config.yaml
num_hidden_layers: 12
hidden_size: 192
n_experts: 12
experts_per_token: 1
d_expert: 448
d_shared_expert: 0
hidden_act: "swiglu"
moe_layers: [0, 1, 2, 3, 4, 5, 6, 7, 8, 9, 10, 11]
router_score: "sigmoid"
normalize_top_k: false
routed_scale: 1.0
balance_loss: 0.00143
balance_bias: true
scale_expert_input: true
init_std_router: 0.0139
lr_router: 0.000495
num_attention_heads: 4
num_key_value_heads: 4
head_dim: 64
vocab_size: 2048
norm: "rmsnorm"
norm_place: "pre"
norm_eps: 1e-06
positions: "rope"
rope_theta: 1000000.0
rope_fraction: 0.5
qk_norm: false
attn_scale: 0.125
tie_word_embeddings: false
parallel_block: true
extras: ["capped logits"]
init: "normal"
init_std_qkv: 0.0455
init_std_o: 0.0394
init_std_up: 0.0455
init_std_down: 0.0
optimizer: "adamw"
learning_rate: 0.00203
beta1: 0.9
beta2: 0.98
weight_decay: 0.077
lr_head: 0.00758
warmup_steps: 299
schedule: "wsd"
decay_fraction: 0.947
decay_shape: "linear"
final_lr_fraction: 0.0
batch_tokens: [65536, 131072, 262144, 524288]
max_seq_len: 1024
doc_mask: true
train_tokens: 769000000
max_steps: 3963
dataset: "wikipedia_en"
Below are experts of layer 9 (counted from 0) of a mixture-of-experts language model. Rows are named gate (a neuron's input weights, with its number), up (a neuron's input weights, with its number), down (a neuron's output weights, with its number) and show model dimensions 0-191. Each number is 50 + 10 x the weight over its row's rms, rounded and kept within 0 to 99.
Before each expert's rows: a language model's description of what the expert responds to; "comes before" lists some tokens at least twice as common just after its tokens as in all text. This comes from a sample of Wikipedia text that the model never trained on. Tokens count by the router's weight.

# expert 3
What it handles: Noun and adjective suffixes. Derivational word endings forming nouns and adjectives, plus governance nouns, e.g. -ical, -ial, -ment, -ization, law, government.
comes before: "s", " of", ",", ".", " and", " in"
gate1:52 58 36 71 79 61 41 46 50 71 49 46 52 52 59 61 42 62 44 44 61 52 63 43 58 49 45 67 51 53 20 49 44 59 31 50 47 59 45 30 49 46 54 56 34 67 45 51 55 36 49 47 56 59 55 67 44 38 60 53 50 56 39 48 49 67 44 34 45 41 65 47 53 54 53 58 73 43 50 43 49 43 51 52 62 34 57 51 53 56 43 49 53 43 56 53 43 34 50 63 50 49 62 53 49 44 34 51 47 46 57 65 60 36 76 27 60 58 59 46 57 42 46 45 47 38 38 44 47 51 52 61 50 46 56 41 44 58 47 33 65 28 57 53 51 42 23 56 54 49 59 50 41 39 43 55 44 42 50 42 48 39 49 25 27 48 49 37 56 31 45 32 50 50 42 46 49 41 51 38 55 44 59 54 55 59 37 43 57 35 38 43
up1:46 43 37 57 50 69 56 58 48 56 58 47 56 42 52 28 37 71 57 52 59 58 43 38 50 60 57 72 24 42 53 47 38 65 49 61 52 53 53 33 46 49 42 48 51 58 52 59 52 69 63 51 38 48 45 51 67 39 57 45 38 48 44 58 42 59 33 46 40 41 52 36 60 56 62 43 46 42 62 46 56 38 54 49 41 52 48 59 40 36 73 59 45 44 42 52 32 38 59 59 33 45 31 55 44 55 34 58 45 58 50 58 55 36 59 41 48 57 42 50 53 54 51 58 57 44 49 50 44 65 63 47 45 54 53 52 58 49 45 30 50 40 46 77 69 42 38 38 56 39 54 60 41 46 61 70 47 30 60 23 38 56 49 46 33 61 59 51 61 41 48 51 51 67 44 57 56 51 45 56 68 49 58 58 58 67 39 33 48 42 56 35
down1:54 70 47 43 64 62 58 43 52 43 55 47 49 68 52 70 39 55 45 38 49 44 42 68 48 41 57 57 53 58 48 65 47 43 58 32 41 43 55 56 34 59 51 42 52 40 53 61 59 55 45 71 51 48 57 60 45 25 51 59 49 37 59 41 50 49 29 54 64 51 35 63 55 48 38 44 59 57 33 56 49 69 41 59 74 46 42 64 55 56 51 59 40 49 50 61 47 47 64 51 39 39 32 56 54 41 60 35 54 46 56 43 50 52 48 57 47 56 50 24 41 46 46 44 34 66 44 65 42 38 50 48 53 56 59 40 63 44 53 58 47 37 41 26 49 41 58 56 50 54 53 52 60 61 48 52 72 37 28 55 50 44 37 67 68 55 43 56 54 63 47 45 52 33 65 66 37 43 62 51 44 57 37 42 46 61 50 77 51 45 51 50

# expert 6
What it handles: Verb endings and adjectives. Past and present participle endings and common predicate words in verb phrases, e.g. referred, playing, liked, known, used, well.
comes before: " the", " to", " in", " a", " as", " by"
gate1:34 58 45 55 48 55 51 50 51 43 56 62 56 52 61 48 60 47 39 57 29 60 65 49 55 37 55 44 52 45 41 49 45 35 58 50 43 48 44 50 60 52 56 65 50 47 46 53 36 57 42 54 60 49 57 38 72 38 58 48 22 58 72 35 27 31 52 41 42 54 49 40 56 40 41 23 63 54 45 49 65 50 56 58 51 52 49 71 53 64 56 40 54 38 64 51 54 43 69 48 40 47 40 48 57 41 56 47 46 39 60 63 53 65 48 52 40 34 78 53 49 37 38 52 71 52 60 25 46 47 55 68 62 46 50 60 47 45 48 60 55 64 42 55 33 55 55 26 62 53 41 43 42 47 53 52 61 70 43 45 34 38 56 57 40 54 38 58 59 59 57 55 31 59 49 53 42 49 43 41 57 44 54 47 62 68 47 57 54 57 47 38
up1:71 46 52 50 54 46 47 44 44 56 51 56 35 32 51 35 57 55 45 53 47 52 58 42 45 63 62 51 27 79 61 54 50 61 34 36 64 47 58 43 73 46 49 33 54 63 53 54 48 64 55 43 55 55 52 65 39 50 53 51 46 51 49 76 45 39 26 41 52 61 48 51 61 60 49 39 58 34 50 42 57 53 35 20 52 44 47 50 46 35 37 54 68 67 50 36 60 37 40 58 43 53 45 38 45 51 43 47 46 63 31 48 53 38 36 49 39 51 50 46 55 42 55 63 47 42 39 67 59 45 53 53 41 42 56 43 59 30 44 38 54 33 50 37 50 38 33 50 53 49 47 60 43 42 54 43 39 28 56 48 46 45 22 33 52 53 57 50 51 43 63 30 53 42 47 48 52 49 36 59 51 52 46 56 60 69 56 39 43 52 55 48
down1:38 40 54 52 71 54 64 53 58 61 63 59 54 53 28 52 36 53 35 54 61 52 60 48 47 44 57 48 45 46 43 44 55 53 51 56 45 57 43 38 54 61 39 58 70 68 51 41 44 51 54 36 42 63 42 62 35 36 20 48 46 58 47 53 52 38 40 69 47 55 46 61 63 23 50 72 43 54 49 52 51 49 58 56 36 56 43 38 42 57 46 38 52 50 43 41 57 45 49 46 51 48 45 65 45 45 30 50 46 48 48 47 63 53 65 54 50 38 42 52 37 38 28 37 59 64 53 46 38 54 43 48 59 43 48 57 47 66 63 51 49 72 67 63 38 57 52 51 41 63 31 55 39 49 51 67 61 50 52 68 71 53 50 54 75 50 47 34 56 47 62 33 56 49 40 46 51 66 40 50 56 56 43 52 53 33 61 41 32 49 47 33

# expert 8
What it handles: The and table pipes. The article the and table cell separators in wiki tables and sports standings, e.g. the, The, |, |---|---|.
comes before: "|", " ", " 0", " first", " 1", " C"
gate1:52 39 62 36 39 56 60 35 29 49 54 46 56 48 48 42 57 47 56 53 64 65 61 63 45 48 46 41 52 56 51 43 56 70 34 43 62 38 55 32 52 49 72 39 61 51 43 43 54 54 35 45 63 33 42 52 53 54 69 48 46 44 40 56 53 49 36 49 58 49 63 64 64 61 67 64 61 57 54 33 47 54 57 41 51 46 55 43 47 53 62 39 47 39 54 45 55 52 55 64 55 55 43 76 28 56 49 31 58 36 44 43 41 48 41 34 44 40 30 67 51 42 54 48 44 69 58 48 39 45 60 44 38 53 63 47 52 33 45 55 52 48 55 65 52 27 53 52 57 32 33 39 40 47 43 66 47 46 54 43 74 52 62 52 40 51 47 39 38 29 69 62 51 55 52 51 56 65 53 34 53 48 39 50 54 54 64 42 57 42 38 45
up1:49 42 59 53 54 61 51 33 65 43 53 42 51 48 33 43 58 53 53 53 54 38 44 51 58 53 49 54 55 52 34 62 43 45 61 64 29 42 45 50 61 49 52 58 37 56 49 51 54 51 61 42 57 38 46 34 59 64 59 47 67 35 44 26 40 42 64 55 50 61 48 32 52 50 51 38 54 48 72 59 46 50 61 45 38 48 54 46 61 54 50 69 41 68 57 29 51 43 48 51 51 47 66 44 55 41 45 42 39 50 69 63 57 45 49 51 56 52 37 43 43 50 43 45 38 59 72 56 45 53 36 63 49 56 41 51 53 56 65 58 62 57 60 44 52 42 42 42 29 35 56 35 50 67 58 38 54 48 66 71 56 56 15 34 53 40 66 64 52 40 46 40 31 47 51 39 48 40 46 43 58 52 31 47 57 42 55 51 61 66 51 30
down1:57 66 55 57 53 52 58 45 55 67 37 48 59 54 58 55 48 44 59 42 43 52 49 38 43 37 55 46 41 50 39 56 17 49 49 24 49 50 39 50 48 43 47 59 46 54 49 60 56 59 54 83 52 38 66 53 52 29 44 42 55 42 71 57 37 52 44 48 27 41 66 48 28 54 53 65 45 63 46 44 35 64 59 19 54 37 49 60 41 44 44 44 51 41 39 44 45 55 58 47 47 51 53 63 44 62 45 40 37 57 54 45 48 52 43 36 50 49 41 55 54 56 74 51 39 44 55 46 67 57 71 39 55 55 45 58 58 44 48 51 34 63 56 64 61 46 40 42 59 43 46 44 35 41 43 51 40 49 36 53 29 67 38 61 47 39 37 38 31 50 58 59 44 54 41 58 47 49 37 45 48 55 51 57 40 52 38 42 46 41 41 49